Weights of a small mixture-of-experts language model, trained from scratch on English Wikipedia.
Experts: 128 experts in each of 5 layers, 8 picks a token.
Below are experts of layer 6 (counted from 0) of a mixture-of-experts language model. Rows are named gate (a neuron's input weights, with its number), up (a neuron's input weights, with its number), down (a neuron's output weights, with its number) and show model dimensions 0-255. Each number is 128 + 32 x the weight over its row's rms, rounded and kept within 0 to 255. Numbers have three digits each.
Before each expert's rows: "comes before" lists some tokens at least twice as common just after its tokens as in all text; "comes after" lists some tokens at least twice as common just before its tokens as in all text. This comes from a sample of Wikipedia text that the model never trained on. Tokens count by the router's weight.

# expert 97
comes before: " ", " S", " D", " M", " N", " A"
comes after: ")", "1", "2", "0", ":", "3"
gate1:142108179097125166130100199074104102099118158110107150150116130148146121107156112133124125201099138151140118127056165173147155158154067087157151120029205106187109123135123097102160107110184113106132106126159100144140156086160065115148086135144142107165133108165156124095101124152168166122122084146188110156131128151115154007126118137114137136090123126131056133127096092181137181111084114142186152165153120146145138121123130165171141106136168105064129139084101143112139139100095128093091127103099100099131183122095092130100143093168140107145072104127115147153195046064171085125081121113148092140133130156111113148109133092126153077114101135182134080100125181130105147139087053188165086168090106099092147123099165109160122052091118089143140129145123075110122134080132085
up1:126170138131160105141111183130090110078163134154144159124134118138160229150158102157130064121154147139108152106124062082171116159137121070167097092193140125133132110148146201109131114122173133090169148083103136140148156122068150158126071138157096103133114147085169122152112086147119123063133097175074136157154089138109134172140075081112049148135150167094115097129146134150093203163103102120124120163125128145129162119120156160140111092144100131082186127170155124140186088167100173139131120091134108141112111120113114044134100117168140072140079063148097083146155112064133174069133098112142126091131148143179100112127105119119105153116118139206140102174121156110083039173074088192127177159134122134119123122116099161159142091126094139158186132102084179092179105151091110
down1:160160139145135119091115146145125109083206086117187120100098146148130078104073147147091169170132131175101097172135116087128134099122096120133138119117101152115116051128107115128163157110119141098132165070075094126097149096185144078209160127163155121085164157126140165153181137089111209173112127139117147143123096076143139139107142149095147115116098125133097128112155156106148109182141112130107127085173169158084141171091130157054162149133125141135115166137107110114086186123101173133139168074140145105163157092129177121160090077152099142145093093182138113073122191170202144065068160121149096096130146142145151114089205069129175130110156142141134093156133142047088175164135109110150110085131124125091148156178106147129052109141167164069098110114149138131067143070185128
gate2:190108179046146124162129163134063092095146148107125113146165174087103148139145135075087113121173088174146087127101175117114106112139113134106102102090110091097179177126129147148093136117134120116093112092119111096118174067127094106127088092103128060164095161160146085114144125130146152090128114078174141159165107106182113087179071127139074114125085144170216113148118109177165110149190125137149106154179117202133145151139082175096171123101150103164154124119162133104122103116106162115138112131112095205148105137155079115164111115126137158149138105131128087088113200119181166142171152143089129097106057100100165108096151119171047132131028142098111137143170135159137130130118116143143083097160167091130148112079188135119112139100192140120125090145137042146096068117128143
up2:134138132095173160180155152076110130114148160148097146087109172154104133104140143136126111141084057159126152176152130132131140125111072037115151123157175114130125108098113117138115123131105110065140108116120093139145169104104132155093132129157099161128131112117165124084056115119097100141130119132150129123113202149124115116123120091123149097136094129149170145127110104116104058078146095161089135134137144175096136124146157215116087097146115154157193147143166151191146093109118192091068164122149115164082099124141157132124113175150064096090137128179085085142160090162120067170104059210074138131118104143166132193135132159191166084125122185117178158136120154121032128098124088162047136180159106153147101172093175134122115157122127185138132069087099166103068127149083149
down2:132116097146105081126124058153163189144145132123161175126109072164187160136088197043114125151135162095136144107168114127137174136126099184108144133019055148154132116171093091076139060117127134131210109206112091128115131108128103126094142175097119125153116126090120168136147086121146072148121062120130123117120125109119104125111131072181098159158163157115077142139126086144111092089150180148119139127146105139083103171080134132172154174133127146115115125101103089093169157105180104064127159062152170145145121142132110154109127147073209123092138086107104114097136138034146156165105123163112155083153093161082095069050131126136147129174144121154128115146117125113103113142105147131090160116108137169179169107086171117137156097154086081094119095129139149079125092154128142
gate3:069085146122145171144104116109156139140077124154145145132174139169109172133150167149143143196091148170121133218119159160140116190168162129063126146099126115166109163104133140106116130110167104103107095158113145133168173180157113100131094136133121077099146086091114103135136097171097047165143160149170134107126107094096092133175142120143173209112143085203090149119084096119137130140140134147111176140161185112094149133124140065067166110113142145200105098136155134141135119158142040145138122173091132130083138137147113132174143122173147108120193202173083154074129123139142187117144168080193128076059179140139106148117200113124127091111124141070121104122133116120144127134142118096108180102089173183117110107079099055181161115151115098117131103140087106131151074093124149
up3:187127096144165160166179183147173158153193127071167155132151088095159143200107158108080127148180091175152143091162082163107171122092137130126138091119082138133118105139194079149167123098120184151123141150149089130139122106131140183153210134159203180124148103111126113120155103158166106171172139107123176148145155097136145073076138164186134174116055106117149166156127136150133086115130146156154133149160146145159188108128129111112108186101157153138134061133088121126154139066087128153158077113183131146125133111140107114093147128115114111121170100065149105099117143129149068087140105145107144135190192123156111136180058153133114148170183163113084192119133126152128092043183123130113134136144126132114190149198158125123099099109119168148126165106115133168076079163152140
down3:121167084077105140073172152133116116139136128105131122143123157177133097102215088096133075150155135162129119108082154129069160121129131116167115132105192141097168117106091135182111097178100151138092118068158145174101131091127144116134212118091133157144130185105051178113143148170182062128118081117140145133109146152133151057149090169116101147181129138071177133103148178096148099167112142113116158172050112107138144088137124144167150135120135075064121162150114142150160114078158077177127144109118156133155136103117102157110132118072096108156090101142153096061133096106099124149111134149158076113104124071173057086065096032117136170191155106141078126102115087159133139138112114110116147118120168106140129146106125112093124105116104147077089170067130149167142047157117150
gate4:109118170117115086108184119102132125148161123130139098091163112140116164106055184097122120113174117131124208112102129098199116130170151134140113107140125142112120096131177129069121101111123132114097102129152174120085097199150068153136139098161115185151139125155136116178137131137081091147115139055144113054184096150212194138110111124113106157080178099103099139165102134152182102128113154107093157115107110123119094140149171085126082142152147104113109150120229125130138100170122170120113101156180151086127106085096156148134137159120104136129185103147032137099109155186144169128194079147139167153096151131134106126158113126171084133148089146157156147145148095142167176143149111171133101165231133123079130058132184153179147093175148113138142165181111114093174146137170113
up4:101131145134100163132114075080143084107172157131062136135145139132076128140071095118148118132132135100133155131131153101083135126152160097132107155136133194121154126118171098115141112113133132191048125138131124179128095179175127079113161141145134170107092118099111092115068097124108093157088145081118100134127116093109175149104170127150110141108142119131166109190135112155149175120148102175118149161108087148141098117118128142134037056152207076058147082110087078104126084154131083154095187174129092118060126118158145164103105118147060081145127172169124104154143051156080108167166135125089145113113082085093110162114072143079102180140184173108058084162092166111085097079101113073117144199084129130098117128103123074159121125168091134121093135107119171136121100138165161
down4:142141139176152117138153209118057139168135140090170110115156128115143178154149154184086116101153188116113163119121096098147139154122110103065233165115147109138144148161106169122109130068179093075157152089124138154145151112098161147027114109110098134165127137149160130141165185122095110090123126172112168124121129164113130146119120128081091126099131101114167117120066125083076095142149134154055141104100132157135159133196091071145147037101128194145120116077163141149077159105119155105215055092129169051133117171086100127161153118110167153106150160136100124168111167145119051131122158178160169148127221171131132119121143124137080108108139084122102110155096119117083076156153151113143137149164123147126117146173172114135111138127141102119082121110135110161105126157144093
gate5:135165135136145094131173119086109126152082146108132134143170078104132097155177140130137162208116153133203068146178192163127132119156161102086094127115173138135094155102151111102095122109135139177133130089187113097149142116112081164143083069142095119150156111142134057129109141147100091102209158154142146112144127145144131173174121087127157115117074121164068127166144150110133157118159170136112137137090119059045165157087152122070165129167088143174156153174224075128122071141178186125094086118148138160098178156093140148140075148116092153184086153142144129122150117141175105204133109146121122116128160105134140086140118143172115098052119125148113175145131173077158099157133076062129100127131139183153100102075085129097174146106100073146125116099173136132170132095141154
up5:095119141088092155120098156123149096119082073165076142130157163119060106122136100114128076157117118121090207086183088214133109134111182195101114120136129118135136168104139090108082119107077132100128142094182152078122081090067157110146169129088149088120120083158144145084140150155177118142139128110140149130110118133116175136156088084044126105105121126114125148104151163130090103142084127103097141167144177061117163197082145108079130099153209092096104149069166085153117102138206158108078127129107122176137130108141119175109081110109157119106132102146112090088136170152137187120133102113147130168098130103065121152113126191139099121083129118114108092158161107205134141061133136159129103099186105104102191119134172131191047130151154173116125107141080136134154137139168105
down5:119121131096144121146120128136169099115137152132155073164067151129142108139098172079160103099159093187076130131095156093057173131075197108138125113114128168094080117106094091105188124092167146175119124088111134091174174101100118130138115198111094129125149101164092167194165202164113164107170148104132081066092085098145105165113085113153075160146076155138115117068141161206139188154114167120143069069086126157126147126149188094134079139103100124178134126081089120095104099125124145140179160135152112154124151080169120126084108103143113089107094194149203131147105094101144177118101144117116135098145120107130123141138168126075128118174129127113174096095070131092110086157129189137131137155043130137075158122129137106120119122179100116136126105108082099116049108085127146
gate6:160110141108106170089069145118158102112132137127150121136145169143108105127112114152104109119077089058086138053113085253119094119138132174148119155108131144147131174107108105093096177090125080165166091092189164136043120105135106145124135120145120146138133115175131138171113143095104168154101110162137129111126130091104107100106131117050115108122109163152139133127162130112105160154128101136136135082157157097163110140166174101100149062078166090100119138151098093093102118148158107106107127119104133206173117124149127103092093146176070108145155121188106175148110137082112158149185092064095160141092125103142125092132111071162129116067138120110246085151146100167107103142188128154138167192133098103138097131098084174106145164058187100119165130134169099071157132100118081
up6:131140093151172176119097121206099151171090079109050147122150068123114158126111146179102156107116171142170054143113137124133162132051094139085170122155093123089121077142115107142110132066076098169147137118139121151099134166143154105152112093148122167165150136114090086141167127160112114088141153101155064124121100142109097080125175154140119124112128101064125093135063140108129054147104155120182110167189117095134079206171100185136176168156100158094140158102118154129149086166131177110136190151128141119121089105143137124110138141088107146179120164062081141110137139111194124105135081090118096144169145068111182157095147124154122135111116102154057127121139130191134049103130111055151111171115148147124086194112125139138115143152130160144213093158119088158174116125119112
down6:132106076112106077150115117088111120125148100140090117142091149087117131129067065133095053112167134088078114103141099123151169133146145145083171126083096061081191165131162111120165150145110119141136123118157142148171162171161094077107145181139066146113204107130142126106117126110107143142175125072123158080084111065175108169124106136182132137117165129134104123175148086116095103056091146156127153096122147123127149075093139104178144114163152158166154043150101131156075149132106127096166108174142138145140142071102066156124160117139139048114137125159110106146079113087097120157144129158097129147125101152153144138157145183154074123157105099091151089193171143142186148126066134201136191069150132144177142142111123134086153159050166144126079115119186136129175120156109181
gate7:144145141101142069147194084090115141112141173063163126126123113132170136087048122117052091184148113134184141150093118092114121110148170195102152122147110108121167114116144153132070159137121045110211120144112115142149037131142182129099161102157106111185097144094116088143156139127155158126156052147113111084138131142142186151161129125135132101110124107155077137120075087131153117077109061127134113102123082175076123122133161104173163148093148123126166138132105220110122189105118058158102090160132120150119119142113145126140141135167186196122148152099124155089132181151104137149154131138131133130125102164141156048119157161178067091164078156104128156125094141137170094145099088200104088137092127155099084072107162143166156079102121130148132127127192124129145107101147165
up7:069109100157126127092173147084075151131119135125155131089104121126142148139093156137108089113051149159145129063162158119135097148134141163195141100151201108091124136121134158066112105142120110113145104191100163135133112138136149125075146148118077124087076176122126177135166126164178029120152077180133186104075094140169144084133125086151112146115170150125127124148116144140134102190135158101180145119143079096141101167138097144185174168120160142111098081136127143064133111165091099103153102126165122109154166179132144108092099166185132102148117159165124135112146153106149112138103102129144089107174114109123108169122119107128112091098173144124145149217146115180163138103082176079126130213133149088103179110094118150204133173130061091105205104126088081088159165169108178
down7:172102061156136129072118166062156096092123150139195098125119148133169207143193115075110133159133136090145149099120121131124134151140167111123179146115138119154123102169187164186102139097199083102102165100091113172161103155102125157127136082061146120133100148173098147155118153157115157087093121135077114149148128166128100193110084129119120110069163095151163126130147127178111142143110120156150105030097100156150176102092136121144213131103087204135170122145121061099158124177139171141120109098163162114081127133125159137096128161063098202150160113099145171152088128119077158163146129153135097117140113121165076145188177080081153120079135135113163104143134153123118136174116104108101131167173194089034084146139107131149109134143167156121128132126124147154180137124089143
gate8:196146141099137124110075147137156145123146126163143156093099148106088076102159151126081145055153106139081123167132186198141137140113149091156090137160124158156156130138106107129132175093125113139133145088198135114115123119115180114148112109114105181124115115160117099100140113188118098151090090143155147110116115150143118064197112178115162160109159113186143125146112119127105144139126145128105176145123167172130194049213114131121133174099198122152107114082164136144110145073120151157111106150144126079192090094176110122099098171090134155117096118072126134107146158154079070152137028081113143137097158109113092106147089108103167128115091180131114079094152136157176105125175140141096123128168059127056102185175141118066182140116139138132046167181141149175099128152145172
up8:132182133096169073114174127137143149134115142184145134162157083113140126135108095132102123122149128157192120101128158086159131074162129165119080181146158173063087163111109128087106101114140141170125103132100126179130162162083112127126110155134124136123110145079133141121116104071173129102157080141128091191064121161103137218137104164125163050154109166133151136132178174162089060129163100077153093061105130162099136141147133053148086124150119198085114149148126140156119119156156142103083178124097145100092123094097157110170120071136150127125140189126135124142076079094107167118152114106131162155171175151026119135169149121096084137120151113189178128097170126207201097164125151136155101163114096116182158094140118138077158160096132141097112166162072147169112149166137132
down8:161101092118142233160128133150191136150095064161163185162145195147156193199166165097101104158146152134117149079079176179166162151173169149141199161119117105169152150134152107108145114125179135123146101099083154174173145076181101202146124117126110156160106208109146167118111140083120139122144123118135128142127140144161101106133104156113118129166119109154087132112131093104047132117147139188146160166130117114144079147126144114068116167143120174146077102108100089102085066131182122108160137092135145084097114129085166094144146136104115115128142199073155114127145156167202139164135125151156128137147113104130217106188143135164152125117187120133102117100110144134071126159180105067145105081150105159097121175140099098129118097115166077137159167125114156127122163143078154
gate9:106128176169142120132093125149144107083162024118107098118187158178155089093128117146155153125145074070184135150100090100091122158133133162120126147124088069181118173098150163096119159166118170121117085142144096151098152181117078127056111182181092150097129090095194176164107099056149126128089156090137104149144054124121114112105136175101162119128155081164079121139196127030141122117143177129147115113134101096151125129128131161150148151195143137153140104150101057156118129127152141109106141095121160116116124138081161072100086148148123159091158112147130081072149083147129093117163178132156138088142108185110171090105104089123155089094125092121146149092125103083137176105125132097131177077115125101101128133092129200181121079154108140102163149115153112073127072134188163
up9:154183155139130089094079114090065145140043150126150133106115151141083087146116084169182169128133109118130124160142128180151108119073137081080176141129150174178163105130132136166153091093115045128091139114088143056162190042097098115126125133117101172114116105110187160120204124152117080107134140083171162091151089128075104118154161140093134122119127139166155103117162172143102131142142111072103090211102135146118150072146119115055119085140152175111113119127130106157097095082129136164164103083090111158155121095113054079138134147120118145077129161131134073101161106166098145187168099110112151148048093078070137160115129118159139132120086110142133137173182108140114168147139174134167125108148116105088130165082137165142149148117124166176104114141159096156125075149193103
down9:134123090135108130132119144115151097118077126065176105111125141071191094060121113061134025107075128122117158116119109163105135086162134165157148093129154150134164125057184102078080139100106128089065121109119132094162082151164086135135169113160142119162139094126161120161172078131115157186161089120136092098119095114122080135090125154182114136076154142117170174125197131065088145108176099144143111096123151099116120132086096167149111089165148174204170173181103174093191106145144127157150121114170096103109188174126106116151116134200142122117141107138159174138176089120096106101164141148132186159113188125062088119132105164153123138121123173191133132136141151155137133133110103104170117175154124132230199132107131121155139125087135070127145130150118082133113138156108124
gate10:203106155119179183089093138123147087122134116124120153142145099122114146209136183197101121070078113142110221139084128110072144162115143071103114152118110096131129062121097107080144111101164070116081120125085132167115114102134149156155064096101149118103111110140137138163122089119139142063119116175186097165145106187145061169135094124168123104038149109126138134118186073105121173118117075171110090111127161127156093128108115109147106095102141136156096040104150071138124100126205172091141179131176125155135151108136135146139162125169130120093158124126145177100068124169114157117150118156143155131096093076152079125073155109162164165102080142128126101167123133060133144149149157158159116120095098126154078161136111097139094121100107168147126204128101128182149090100079130
up10:112182121139116188099122151124059079147062130099169171160123153201143113147053118125147128095141105153141194117155131086132104107113117079118089137140104095120130089154085132100156174091117128150140120119128142121117195096098141112171108164114136128102088110136148117089103147071172134099058080120149129127120143091130106162154190106161118112168175110144202074147140104096134088134113176141112077093067180087138177126146099109114141135077142123122084109137111086096109148126091141110171143055088131200137096107069064181071060168149109117160130089129195144133073098123147100101112086180159153128113113137143174145120137161164181144149171070091130125135142111162129176121154198171123158124104126168118173154145082138143075148118103094161077149062141144093103142145156103
down10:081145144115190095129191160112169060152182156106104144109097091094145132164133134086143116120112179049137078082141147108141129171121075190116146101102149085156115119135165089166168127148121080077143192124129145178115105116142180134113179107137093148086136125140126143108154133137120108117134074113162140119051113154067174132121159166137151146101122075133103148084095139038173154119117117184145155154149184100182160099109152185159145164119133126178143123103162148145155097150088090186144109052149088168152153119107116137129145121105175134115126158113089121126131158121069201163104053207158123123151131083129144203104133111128152170098163174114100090110144112103120174179163141153126081128081110132064130141136090156136161156111141137076129109145155084143186140133108182
gate11:128119098085132117093148150076151087152066117146122049106141160109148134122142136056140109107102108127132130111083111089147183117118117197124142152114120064062174136158146116137159133095128194080187127091099090104154112125061093189160157163073133115111167106156146094100165168155118117134085095119168125063148105170070143099125156130097151183075180162174110139111192058042140167167156162101142170145100131155122133098144163191149129165118102074175101113177142169127190145173124138147117122156155080135157117161102158120140161143044122182131132076180111145103141136145099109097125146117170139130134149191111161141125134134103149120159159118155167170115155164124203100181124067110158151062105151144116139141122146147126114119108077132160115125084165132130128141102160079
up11:156121138090174166187108147074067119162138115110131124157167017122111095108112140175131094124141145193143149123174176129113176064125157117139106151152110140123113155165119138143137147115077130140149133155093081127127180147145125155119144117145146082131087124102184125121081121098085169140067129125185106173174114171096123081114154075130097123155150140130133132154125126125066132149147100089139122136132192108107189109137094149135154206108156091151087111130143116131087185166110171149160141078140131120153105094101087075149128120095104091118138098119077103093126203150158121154078128077098144152098200063051134148124028188222089145079173152132104150125117135155107127165100148125101141080130107115145133129106137130147122133092137145152086173112184096172089092089107088
down11:101173142155161134131171138047141086157138125208123176137160146181169156150095146126124164116120184095128107081100128165147213151116130123118145148128167158200143089148103149194160083170105128137174166108114147150147138132080181113102064168161084150142172099175161160111110157100196147117146134107143143131141171183102218117159163157089111101159115161137143142125140088102168134153129150133137096154106126123134153153166172128058118073078099115138117173177072127109150172131165178124171146112149155104087135172153099130102157101176144159076088172174079072122119168091109128147081124128109122172161175140118133143161138114189081128166155116148137149054165162152129075178146127104106072158119111116164140141128074169137108127172137152087153121117130093108181137166083115
gate12:087161065111112112115107122130101096102100161164088123082139122134127188030158126106148160132104109113131125116107135147153134140188093125113098156122142076123104145172180147139141145150089174095130094103126178125117143114092183131144105160136137194186098149109123147105150127202106193151115104109085073099102152135105103182159118158131134134166141191152135202080101118163166073119105114102104151106114119149082104105140079056180121153122094143106121143086144088142104083065148082116146116154147086149098091177132091139149071141158159159178120147105161144156137142163124107100165096135141079082150106152144156175124159176150173111045141108112112178066159167143075105086102078153096101153148166133093138105151130167117120147062099140168188132104154093149054108062158105
up12:143092064156175106115150180124167084126119139090171117121142182215117112151136133121153144167110113109147116105122127171091088105170123156194139114099048109129151145101117182147179149128173165176136115165131194044191114101122157159128181153098166159077101128147150120128105167120162147114139080136077132119121124188168105135134183088167116170101143095112124203093093165156170157152122048176157146110106134152133126092069138111108114144123142116123119117128175134119156155109121069145128136153088139131098135163100128170131180105120122130144126166143134094117135128148116113132078136111114123063092122109219125104130177186177113163182196155087146124146116146108064142097153078113165181144147087100173146135086139117148117096076111171049139103070139187132113177138143145
down12:114088123069085146082147074148177045132173099169174122111155080096157189059122093153073170098140147100130178125135084097071088145128065130110149106149066125157185092161138137149166066152083109110165140098103101115129136158133160139135116079165139147137104124082122132160118109119129169149232109107127100112115097114092155136135112139101102102153178119137133199147147104139169129121095083136117121150106091117076126175088194116122172136146147103163169138108165105084110122111107127064060132140115113114203101100166165105131170173121136153097102116153127125146120161105102149164133111111145133138135139093079124118164103125177127116110145141177184173092238104125118085171100111168141141169215106129126102063106166152130116134125106135093129141111104161145073184154156146
gate13:142112163103171170128121102086142165135154144116157128143129157107095137102111163131203172130161139102202135113162145155110175191111092125092130134124167130163076134098083150135122209153106162181076117180143066152127107137124071095122090090100118085105102157098148157096154155069168143141074089162138119084086107139122125192117098134110110056176163187107089186097117089151151148144078090052121151192105106117089122153143150128125098167119180101146123139093174117150096114085107087125085160082094082082114111152170144093078104136096097145143132114116105082130163131152192080082107151149148138160165147095146134139146105114123064086106159137153167138067194167066114158124099121096082126159103102153098108129094141118154082126071143180183143094156128143095150146136104166
up13:143176125182131143174160151142150170123125105169122121079133067141145179136163107166103116115183111100134149142158133118164146102115146114086186125124185125117106113120101148115080091101141108095152130135076126188150118148099095150089102164124146122101190121119068100146119098130090093164134102108097154120067098128142142136113114176098173146187129087147172063129089116162093106101158168117157075140172191098106191185149104122089199136121182090152137100140156110204129128121104169073110108171102141106115100121071123103126152141093131101129127102176110175118104101099128127168123143102118064086163120163144082142161131065158109067099142159168106138134164059148131133108163115094052107057166096086111138086045199155122162078129166104061135109105132153119106143071126120
down13:152071134080137143140143165121118038124121077090198118134124131129141103147190120146082164078116148136180108109166157154155173100131135124167135101135125103113084069143168145126182139123173143068125153106099116113138051125145140132125146145116138152116118080102127131065133149097044120119104131153155086109147153167187123127059151167163182067152135105111168059107114156172115174116136178132120154126130092108143151203121161157085170127180111139140097157126140168083164124130143125085131070106164085110103153147138092078140108173155142176222129128138149120153098122123065100157152157137142120160112149115126162146104139112114156102123116197115179117091167146138056055161157156119131103150072131160084137140095100098147116095163120117170146149161179097204169113192097104
gate14:133111126111160057125123091095073138159144123166094129177097061147107111131167151106132131107120143094133082149170109124101150152167057122085176089146161124116115198113189108141139070146129104076166103127110075143101082101146121159114112115088146122153182168144123127128098145109149114134136192076161149105136179093066101127144123147133135111071137145172143085165153132114109152097110144134173121186119060163132101124141138136146148160139126132163113188120085120130063070136127156120107141162071082163128149149095131114159157125143145161123093155109128126153105106144129186128185117180064161084244077184048179113087115088124103135099171114115123162138129115067161135165094116188086063155146159079132134126179118155160187143140118133128117142177182139117150140152086193
up14:074087181186136172175100187122131097134153144147099117131118092146152051153119037131112053158106135122142128129127110103107132185171095124163114136095163117109122167114143112190110143150130151160127148155139119116189141142115129189082087164183169066160136133127106204082123125187145133088168163161078105143144121133082144116111059119173155108092097121111081119186053132095129113170151144185173141085115152102121097073117146124102108168134146119164128092209088124112160121110085119141105149136123113152162118169067174168134118139142114067084137139105129093086092167140122175136083094114172116136116120082162150139145075093099117136087142086147086115116121162118148126181018137139123151165156121096130133160104146183128138148180085147107109172118139156090155114148179095
down14:124168163104124141143101119142134140120055082120140164073123117105093123071139152114148143163156142075102079146126108144181177133093111098195255092151167094128131182114072070135100145131136165094114120129187155146140093110124128107107133131143158152138132146149085081161102136103158136091115104091163110082123117156125162123146167109147112149125132146150132113149068169094083125096131151153137148135124136130125158142106137130116172170186127168153123212063169149123120123161191165134150194158114149107206087109124135077157137122078131164162124183136142176163097168117096110113210116067127152107150110145090125114067151174138099117164128081184170143139120131089136100163096166084139147111210082131126121119139135111185169104147136134133114096183181156118155133120197203
gate15:095136117073072079100130157095131118098118146126141063095117178081094130179155104110098151119147148114105159170127073114120093117163106171113105152089173160187140153104128070062170149125110056141122148105086132132142149114163087142110109109143104180119125100144206034128165135136132172120166114114129070158126140130128155176139131153097191133117094128144142193171149081104175156120155154114114152152076100113121055127149145167086100072131149185184117097139176172117140118118146076125124108111141085162161180194136131133076116116116065174130134128146119166100156142103054118113149171097090173050168096142121142174176160121109074110139140129181122166144133148134114093142077180161106123098118140104140176112145099160080165171114104077141161124170102135115121079170085100
up15:115144144144120142136128136145096179095175139084155122132092108113112152090113103183115124153130085132140143119115124153165151175153123158135107067107134104073156153100110086131134073167156164127144126101179146100105059117151112164134167102157112096095117144112148138145166128143144124098101079074192099169164177103167068086116085104118097156157196114105126150132133145099076150132048099171114142175134202184128178126079146138145129134092058143096108112158170135105094105181145113088112165098150089153104230183154150103074168110149111162155102060084116121075105138083173088102123133146116058158122141107157139096105097060120115079088105185104178150046154093143127168096099068075103121187146145170134145112099164155158155103111133151149148162151115112127106137140101122
down15:082078108072090067134149168140126163149119144154173140183142155116104153153169130125184125140129113103149140117105103133118108070165146135104163132137175136113125153157135172150111143079118149112176101156145108110094156142032106135212142128188127168063175160151130156070187145077153076165137164130092138112117162126158155167102130141170146135152083114099084053092127143178208093181127117069140153091121067097142122122099106123167115096191144099092129108162157189118126164199160151151147101117148155095141107156168165051127186143119175142106025110131103114158115127123111165134143147169130133095150115073145134182122163135130144139136144078138137148173083129073120105135130136149162136104148150055133131157124119125114109121138079132085183150112186091122088113157081136
gate16:112098101126161153158147138150115104182162118167129143107091119133107105131012114113099096132149142122154119098163144101126152072167133158099130143179084123102066105161150091152119084144150135132134111130117144120145098079188167089132168134109158139101141176110145155115146143078126123156173116127108128175122098115119098066133151110101098113152095084142118124138095098035072129131139108072150003117107145107194083126169152105054118116164171098152171131081084112131136160119131153133084087146110122114141056151110073114124083125133102114148191133121132060138153152153114105129120107078099115165107151101156145106165175076068169093188095120151079177067129143123153183129104109158117104119137137154104220114130191108138130129110118168150174142152157126121167197138156078
up16:137155104105126058121166096142101081164107079175129150150096115159114084144166083146146127112119166140204144202100104085121128181105198161170085165102110043101123140128107115108092215196152156155098122148144169161129096090137123132156100186106138110088153125047137114125169176171122113187154114165125075150184092061093125114119114222108118085100194110159170119113110094123100097093100106115161111081094155158137116108152143152111139098179174179120151114098154101051116165120095119138171089102108062143160143145082123179134153120148080170121116140126136137171154145153090078157166148102116094153154160164142147189093143160128140085145113089140116181095122136118118120152073144161106125122120097115101092151148124120143126119159155158134158163140144141079150118104076164
down16:068093105164250149129102136072102106135154115135154178120166143128106156173125165090168102187115203106143129082113143225129115147117145090106157177047139141119098181075086149138105115103155171101138053075099184127110040114104171065125115107074135118141154118127123135155178143127127107125142103147179136120149171155122164120139129132127119117091068118080153112118179129129082168162135145116161103134124132176166151100155174114125115128165125139106079160186141111164147159156167138090142095126130169146122115129124088165153119181120155101103096163111132121063122169163129157107189116096091116121137143138129147128092191110083147104117095140097111078099211111145100125142119088083124149122116115141106160135194108166085055115122146163116165138087130109080155136146066114
gate17:183120084126188114123134140084137157121150151090067069123215095152128145093129136098141130150093134078135178113077095118136124153101155154124115130171128105074146103104186092117108088077113094089054140047142147157133144108149161160148167105180104166121123137123104064163171151080108073164165101117198121178090128151184109139189126127142117195127166144077168198111191158109179079092100114127115130145119189116136145108132068130144110112163185177109124157081134129137145140162134125170133120116181139166121092134154117123148163135125108100119105115153089169117121142119101100098139091093128184129099198103108113133152184164181085133139095142105185189102075067114136129107147077194112094122113135124150115124132135159070112150059117153114123159074129143093100176124123134
up17:154128144167154106120130081074102149119079175151123150123127132079115136111152120072101132143095108137124094109062126166149096178106136173098147121080135155126186091126192136160113119142125110118102147138094156085137094124109081172098093098110136125129159127153104084129158054061054142165121106097119136132175088152180105088129117126084162126063117180102106086121084075120127134153184074126174136082207119185083056106146093112091102123162078116137111100106130103145169205164162124098157081186175129155180118124139100014093131143135132176177111137093134147076154097152185135142095120159179129151131175166086122125109123140123103103063163120110146136141172123114144131113094134122091105154153107134136205160153091124122125126133180172095146091161091114142166112119099079
down17:122184158140140146171104156178129133147120159109109128154098106176101093178123157167141171156093124116113152178079201142114170084120140125104087157117131174078093125095132109098115166122140099134174098102105094111117110133094163064167064151173194090161155132088126109121090187133164204098129190159126143132151090086119167122164102161149100093158071123087112119082087135096151154140106107136135120138162169069133197146127083179088104128110113133145140200158104116142129099150157182145198202108110107125052072154128115190117096069189138174111092168119193139161146141142142118091116165099155101142124112103157157130108133101126151170127130161098098135102109098136055145140138179095135097112092126125081148078137112119180127100091142098079151195092081118155120081139106145
gate18:145134174178061137159135187141127115124098141077122104131082124155117156143139172129150105207131058121131103170127143183189089139113163101098161098124118163132118126123163098136093131155148054106099144150089141160141124088119161140110123051172115066125100125123131212123116151170103158123106086082157079069112084208108103119088150148133175101000141136117093202193168162072090103071114132105106113172116111121141132090120142120089115123135083112109136155174103111137130145148156169165108139161064062119165165115110124110123127191144133098126170113169111087079156137110091127160100144110089115162170137140188154142118132134118131111084074117126108166133097111096162091102103121119129101096158127087113097095160139192129168088112069132123110081140155125097114180142138090
up18:097164096134133085120148095082072135139117098157103180135138201125113134133153137163123074188121087116114108187107148153170148192129207103098140126098092107119128169092110121140102067129160190131163137120129156137088189167127087115126162112125181129112131160164109113100064124158118098093136134102139108106132092182150107152122149126154100131133152135094090193146117164138156134107143193124136188180136131120166101092128129105126101093169120149108062107164060141128111112100184116140064216142179102142116133121196122098131159132109133123110118116109121102049134143151124174091150147132155114151139136163121123149078149145073178029142123055173039117124157129172137062160096166099134128116134166105143110121140067145081107088144133112196129113136082110145107073166179103
down18:131119133119187105107141140134158118135118107135104125161125084158062151115124128172190169125128164171101121047108147136188193077092120176114136163134123120108140122104143142104088109075120120117120092128114176125168142062144209154140070126088087091105144143130152151076186118093105167191137167121115139128168114136084145148156118114103106138087146081132126159123194156173139092162096139102138062106122145148141106117104128183142095137150094103100152162126162124127088148175110212126190091197152117092116146120102139118126089136160150113133073121157135142197133142143119097143118141166113140180174108185115097141113126150130122198112111196150131167163075157146149147138116142134112113140152063111062170097152118148151128053166065172178119148118070076121108205062104077